From a checkpoint of a small mixture-of-experts model trained on Wikipedia: 37.7M parameters.
Below are experts of layer 3 (counted from 0) of a mixture-of-experts language model. Rows are named router (the router's row for the expert), gate (a neuron's input weights, with its number), up (a neuron's input weights, with its number), down (a neuron's output weights, with its number) and show model dimensions 0-255. Each number is 500 + 50 x the weight over its row's rms, rounded and kept within 0 to 999. Numbers have three digits each.
After each expert's rows: "gets" lists some tokens that make up at least twice as much of what it gets as of all text. This comes from a sample of Wikipedia text that the model never trained on. Tokens count by the router's weight.

# expert 0
router:517527535421527480524512442490562533489439482531464491424474495418372517506589357476541577439523421475544522463461533582582527443546526436545561572497556522476500568502451552489484458507448528519407369476505519516458616506523448454558439532502503414516572545597506479477555489485551559527498500551514552507541504484458549561498418505556505491441462493447570511562494522478479467420527452577513499549493455440572553504472556426495533517619418542538580460548572500496439506535545532466446472426452525583443511581487490517547523498446514401479432478485576537495475585450530498430545460455512603495450573498455511524477466426464452547509539525563430483547478424571452452540466423513515564578497649607523477442404432523461448463535458479437576496534464516499436501563565504
gate0:486438538384511504455500525543497459489438571485500513484444498467478424469444554461587580491494508536538563426533517492484576486399534513500459472602529411484526508433421526521503436577456504532568470456487557439538516529457529516502477615486568532401521451497552447522452500393464537569484525565436494525462534421582504588391452538402605526527547493491425553556497428561417474535539525560609491471505496527528557539458530510389483483471432587430457520549450537578466486612505482455480472424426497610479469491417557514502511477535465478432497611478564447501477517478488591407480520544500475571450466552519513469462569538572528503471498479503443527508481530503542504576526575501496482595453574473498461445530496552614523636469533466490479549560467559594467525549556483
up0:554505523544442477495460542529592577487556477562514565482510634476495473469525491529436483536547501416608518438461523553521415559560551446646545549436497548475456603555489552492512548481445459383475478547497503452476482603490460466507501519556467517569419535546473467475516513490478434439424461472476571430538503553595601426480502534507615477503452454528530516557472473549497455428542419543537556530521500472454475571486477529578381580453461511444511540539463464509415528531467544450512445416490476468505565513561490458464578532560524476578482529505615485453475492427596453440520509451507486540452535533447513488417615492545458507567543443493541547560407403541485506448522454503448487473398520436451410491551568521476512504452551478602495498525400494445507536478537421
down0:541574607489472447444487492464454541522466522528431500508533541507555494539606543549373486537477484529558499483495474536426534544469540477526491440385509460584407516573526447438489488514517567486483521479425579534525459578550495550523482518503538488584433524565475433519531495500432452523446588592493527482463585444531592441540439614558506421410517487478407539562500445424490567480421476448479491586512510507487502534498426480419519429534507577457606455482486429545519542465465523518418565416488529460540451523561486527507466463517436508547443473477587493488500605473557517464495579553530461609636447538444447548486437546432606513557561473444483523475394519528498483529576486533618453469487518515464407488533535462506542539571512541521540389486440520467491569489508538
gets: " the", " a", " The", " \"", " his", " an"

# expert 3
router:469459519516493503511474451538533452476538649473458528511510488635511521526561464598578572507458456563494476542485511471438527585397530475412477490493472506494509515476580440526496491475573445411572576571458489484456566517518520548505422505502426460446611507482431567606451441464474540508494559503542559400540541565512581441452490485511439476562546517592463557552525488567489518514524464430516484558539448503407428546589511436503499525506462506590517539477463437495469470452465451451505501494532550519467446539472452498580461539592557522511584482634567512513525509517540610486596463489516553508410532496549486514511597478468517440520479476535575437556454601515538481544516429395412400532436416542420556531438509456507538588480504564519503568508523466561583511564457512
gate5:550539439597452431437515445485429515410550541456552524482481466468532522457432515531527576498433465509510521501420544431600510538480499467425473511545510497524447489449604539445568456590472412536515487503417501580490575485554482404535456568478569552593563516583578429479518470462513482499390467459464520511465609469494444505542418445498487508552454438385572513522507555624514501465488458461588521503453444465528567522452445540456614554511488535527441570442461567452526523548436395513519533502570533472500508549511544522468563453471510524486500533529611482506453430428480511598560483576469548456575543515527386524560530596520546496458472478497392569517423512480510548538430506481560533491569561522521534522495482500504526485527546345531486549502511446556482495447573432
up5:468491418527529469469490403527449457457522530464527529497557416414511507404494522591527436494490484480523462420492458468569566628553514464408507412546513505501524491579520609577442448579465455563504525486495515541562531474504525515485480522562445455440422554544479442510480574551471549519465494487564566485477476539506418457471418530577528484517507558482420520512506462572491436586564462522552587488524479436535500504453445509418494471488380585470559492409485503527572485462504494627478499542545470516481419513507493474516518426435443446461418566487539430427518490492544488559542549549589478624537478444423399530511550606381475469436474523489434505461431546455429550484421461448496500509556465447488451489550527521491556557565502465391516489432433437449585571430539523
down5:502440498457484396535549426512532504433541545484447543534508457485498478505424475508457476444566531465597454510600569543450546519441460503535484404536497550552437483491510578532454507647581463593560402487511547487462476465520600436484516550529451530556424466524595447446537624556552476472534505613441553498555616587482414440577469559545511551514420469527422599400559475478419487508500476559534469503523512516532504520559551544419511489519497432413523558517489488516542505553460446574465539523406493433580497408424512388541454488466525467462508514560493592545515471392572467573522515484508473428521490503461521519514496582470501504531459556540484552460471506469484542440481553564475494564515505553535508354488502526577447461485530510430578544523475504444438520515474546
gets: " |", "-", ".", "s", "'", "–"

# expert 11
router:519539501482547427488499497448454561503445544428564492556469549547595441564421473502474511428609488450578556564519487550500439482494481429530587506497607370551559445552558572534457505468507547527474501527513497490539504501521576540519520442407535462591536475495523525481589526468437461461450577532390438515539406377572486492548510500446571493439485530487496558440478473452517552536542467423420476504498574398510478548510550437548395424575517520404513454553493511519451461463534463568531488548471435446512470422440563503531509492450460434595573479439570495441543508469532566476499531512518470537472528555472570422517410451409544462461435516550461578479521476476495465494415520532490544524510374470566469532433530382472544495490445521581526501446438549526418508458511598
gate2:509592430477493534573486546456583482550451491532563546506560449466507464474496486572446446536481398422601473553455444523426485475419471509456485517473508537511424530528508420395581519494489511532459465567525510497431514600553487599587500562574472457535536453566527576487610509585428490472577445573544497419590490492458497523539504577527527581506463555555519454504525446454585442590527458506651524520531532559464517555447544471499577575510455484458496456445445515503512536540491546443430474446470558515495533568539535452543477510479458523397488509490452522531492632396423470476455538488466539465508533511529466488589535541490554452475427399562513493536483524545513577442574542445428463430443552578557464539569405547499498586427454513546517483417522526575506450500465480
up2:491531592587481552566523480473502520524483561553503485509550476453497580512484541487557475578572547511451441458437555442464445548486549511580481425433506524561458568533476513556531517476571542481443399392486427528488525470506511501437489493425503501561412451426499464476381492538504543538461423511546583516588615538460507523540541422433444589475587494416507424515493513594487551396414584491469504471500539499609472525420457512529556414557552465432513575484488424448515566548415507520455505541429513532477405520475514499487484584510492534408493534583468505490473403455464454449428499407447495533515500517567546566464466584449463498469550489467515601424560492506459484542577537520590514456486463455469468493502475440555573390562549511420539592553520500564478540531499543
down2:492530505574496498426497526514581437476531443476518519472458393484439539497559426462552517436489512506555466444436426478450474509456561466500517544414437469493470499470571489474531429448484527443559526485509539512529457555593435538457436530438471453471417509581504525517465461394487442537425432492560582536479539570571539503387478506469582458429539563450470573478492499550458468429467451592532484362454476564512581588461436437408504548469495512436390450427456599494457423536485495548494464443526449563573500480494487510481527555578502437557524602584588454569503485488442539509459431568481556522468579461541445540512480573465502464432620409490474543554502569578545538545482508442477439546545496467561546463521461508560462476494590520505472474548549441533599512538436548
gets: "\n", " (", " and", " was", "==", " –"

# expert 8
router:569546549539536555512564582446460463528446360499550426552565557478427557517436490521549488537509500621553469588558591483458579479471530419488555387477546420462452386507528490481577525445422593526555560515531465500578601494482418584514576491496529461440420466543597511417490434493475461500628447453415514544419521559550449497506508544540495543602481454538492523475409547529408533556590554502466473513494571493544504373548456533401509520404542500499474540493490501473475554458466499487452509476529527556531489492472495505480524475553550534466566458570414529495493512490553552494450613507483481501569467478521516538581454514517593547486490477533487401477496585494555456498526530579515482505490506446488546474528442441470523482462574459514481483528435542444544532417546402
gate2:505549485508475563581562462503495481445469522534533591423472469453450520612400477504489470515483519453411565384473485421590508482595496470531525449484462488584451551578539500461462513557490501423513484465493500519522428534460488509482468581501490463507465501587498505485536499496441536510503424532513500561511435440519531503539462637475449411401535530471487467531571444430530564469506518618492519488520548548483520496541443425584545498493503374490440408483492493533550478584543470522493495497566498541541524495616493468449465495423483514452467544463429527517433666559448475503502525507426545528379509564452490528505530504500538390491494591505534479494548452368513464533411543512409556516476504507466545561616523476514516542540440540500533492460486499370466435482666478
up2:513566482427450505472420547529550584465536595507540542465464475509517423392507512412496519457526455472556617488545454509537530590542470533491496478561476514592504560549467508398460494600574453514441433455492511480546494395548545421543553531470506426463505509472454400602478535578544421488567562377551520579566540579567554480476498427485563472581502432520492481564554579520461495511498413475469552486569558449553495492589527461517504431452528485519450531478470512484503469516525537461471534507452439530545569402484556556589543476447377520485497490472485401541440466483466540503497429470478557498503555559483439425536478401529470482535502425401520452524474463542476513515537547454504561533524555451403601497497399565428513486543426468498485554475495533437594500591506556
down2:567633558540563522539402489529507532447532576532516517497479567466509524548473514421488476522425495553498495467488510482528464507543509365451510496455481497484491469448508585505505549478619522399466495491491513481584441539461421504487418490398517486481537573499486423481429474532632462465470505491456441562532411464461562515499442395528435484510413515608471479462519465545522460543481526485424539509557541495443391551471377516481483548560394473475484581484463544463472335582483519532525464519539418448441470569538533434455510461532480568469457538548530545578492475389580489588422614535534479487500533470463489478463548414455560528521394442440486455463570479446449515540548467473427500590506544457554466558495506544538468550477513510442519505531527554399511470529547523
gets: ":", " to", "5", " of", " in", ";"

# expert 6
router:540465428443462549468389524509564524482425447419530527472450471503580514493587541441502585555470502481545447580447517510456526451466569550500557524529418473554543587430503446485571473468589514491458524486546543449495473573520522595468545524456522584536473457452388511526425522518533512527484506514540586486433441425522536492447520453419592435479460493481546589499550393504523495459547453547463540471511464542439545546458546453422534522494563466495416454430556546436499522461516443562479585501546468609583508400498551575602453542603485423496467499494534549403432483476396425522545476555404486538542449499447473550466509499535461444557513396412493540504486493443567536514469512409521492489475524377557534507473519542454536512537447529569551473425476521463483505580396548
gate2:456526393548445503512488477443546542443523423558411489526495471468514427576481451467584428457464536513484421507530492439422412415471524433530489577499508475482563476501522440422513566513435509429535525437457555538548555524470485471492450530425506542510503387489480431478443478491560451508497474560479577476498542480498492590526414522424572581411497458477364442486417476422495474559458419441534533453499631443539521438444489474541605468518467514499515535481529614459542452497519456515463534503456414501555565551522562515388538543492528482442420531472513561443511405516475477530457446544579465454560591501521543532612491605486530572435449479522557516488527434437570524462489479505413525531433527464504485554392472442470466514530484570507528383445530466558437519426475493
up2:558418529513496381535584502482467487479541520418493495459570537596514543447500480485418563467524540497417619545536466564437503522507417487502556461538578486475542516549457522455485444536582472529464488536484512486476536565479466469455530467507540456499502530501534609565423430541435501506490432462462458491534528421468476495554579457499486558593499465451551518471579572540542559455506572494478427505523452567545429544488503561433445443556505400489575555511550503522518529512543537498569546513453516507457548544572398518532524462527515484520576461488481487475469527530485629422543610393520549488515440563410459457430481440520494450510536563448534461471436465548475451457481398532565449489618455569472572533512574564574520497566560416454497558551473434453511545631632435
down2:608432437491533596484520497424374513508449454457510435507536526590570528512454479531541463515573501446516532474529437454416380453488469407542509466559466557571514427499479529431536571491519526540515470562585488548405482500469490513484521508582540506482575530567469514468506530491521505550560451502487478558545541479590506548504484496413621507521478518571536450477523491445574542471452574542464613464517472458443460564439500623506474513537503499534549430462492531430470518571557621564484591412505493495513537507527556500529470487498514458441529486541448465472455459565535443548589568522478545383605531506528422548490520397583516555485519602494501465537387439535558587515515508498528579463541486503543541464460505577458585547496546420472411480549442487560494490507551386
gets: "2", " ", "|", "-", "==", "==="

# expert 1
router:472468515484489518458553475418555613502516489552483503483427480572464492444576538422420472463469487488505500555514536581465503524514463434550544422452485501489476492570470487516480481592540415469512459469466542557523430560436578508369482540592550533457457555402543587486458536605462518471443438465454466562502513468488482484478571443473491465563533585556441539536438497468525618496522416501457457556568516503567566504521383455588424431470625599572504481503436527445491540655530439562515467524535551395441531487465501546545442529518521566418435489502449446508573463542568568516485503489506445521482505554518491453479480485605508487498479473504451486548548482531485533537511455555529423481538377535535587585481594458489551489543507553482510522625472432566534544488518460
gate2:444505538527521537423511449493527401505416417505527620592352573503572571523446542494524579528456548556511454502471524464616421488540459430476540478493510448588552509434522398573493467569531444486476514501544556442524503486418435567430536595550543482548554551533489549508456548528522484456452556533560442454525470524471530527456497571494515516420570533530456579491409442446565536486552570419571447544498523470532462445506361510529501484515480426500430474533595570509496465475503540526549548446459439544536453431534418505556426514474513500390553564551550490534462506454523480492529542517446487539524391504527506475497530511448438481498509472583548511530584567595592520518482567468527457471487489483512497443411551471540564571473496522382422403487483461520504453569574518
up2:605524503522534500432510480446578492542465530481457528495558516549534454494443577544532507433414464539512493510607531485468414460562533556400540504425469540506473398570454474490546449508495497463480516390449527535455536507433586540502438524486464519534543537467516496477523558481422583345475458569442535469445508432506555450530498555446437495524545459497445549480470504491485585528474542457511469468479549559479397418490524510540469533488556481452586480462419589475550449547530595445566483394550537452525543530580503567452470574500473479499512462515484662522478463461591434503490411541501533503520446484452520421497537478615561514441528471556503667525482465531450579542460476506422444496551475576443395557526560572444494449484492536468444568502413511510580506470526464
down2:537523464527499473463470455419540584519414532394540481423492480523551530428424529534494475427571522456454558431484483467495440571473548568559508542556599566563498441473503501559472472492468429511472447404438435507557442508539538566512394527541520557541549471609441508519521476392492551491487515540535487431495479458543438521547430486497477496528473557447536550507510503487578521374546586477480431445439409447468547444476499603511503550527532446447417452522513509441442429516509418460522549426439517561446551421478548378537532542534569491567491530414522515470549508492560494506585455534487446477467500470465467524463557470597459481420444500508505475465544571522449419427513511450431505472508465430588419506461380579416539564507512424534506532379470490511439483592555501
gets: " of", "\n", " (", ")", ":", "–"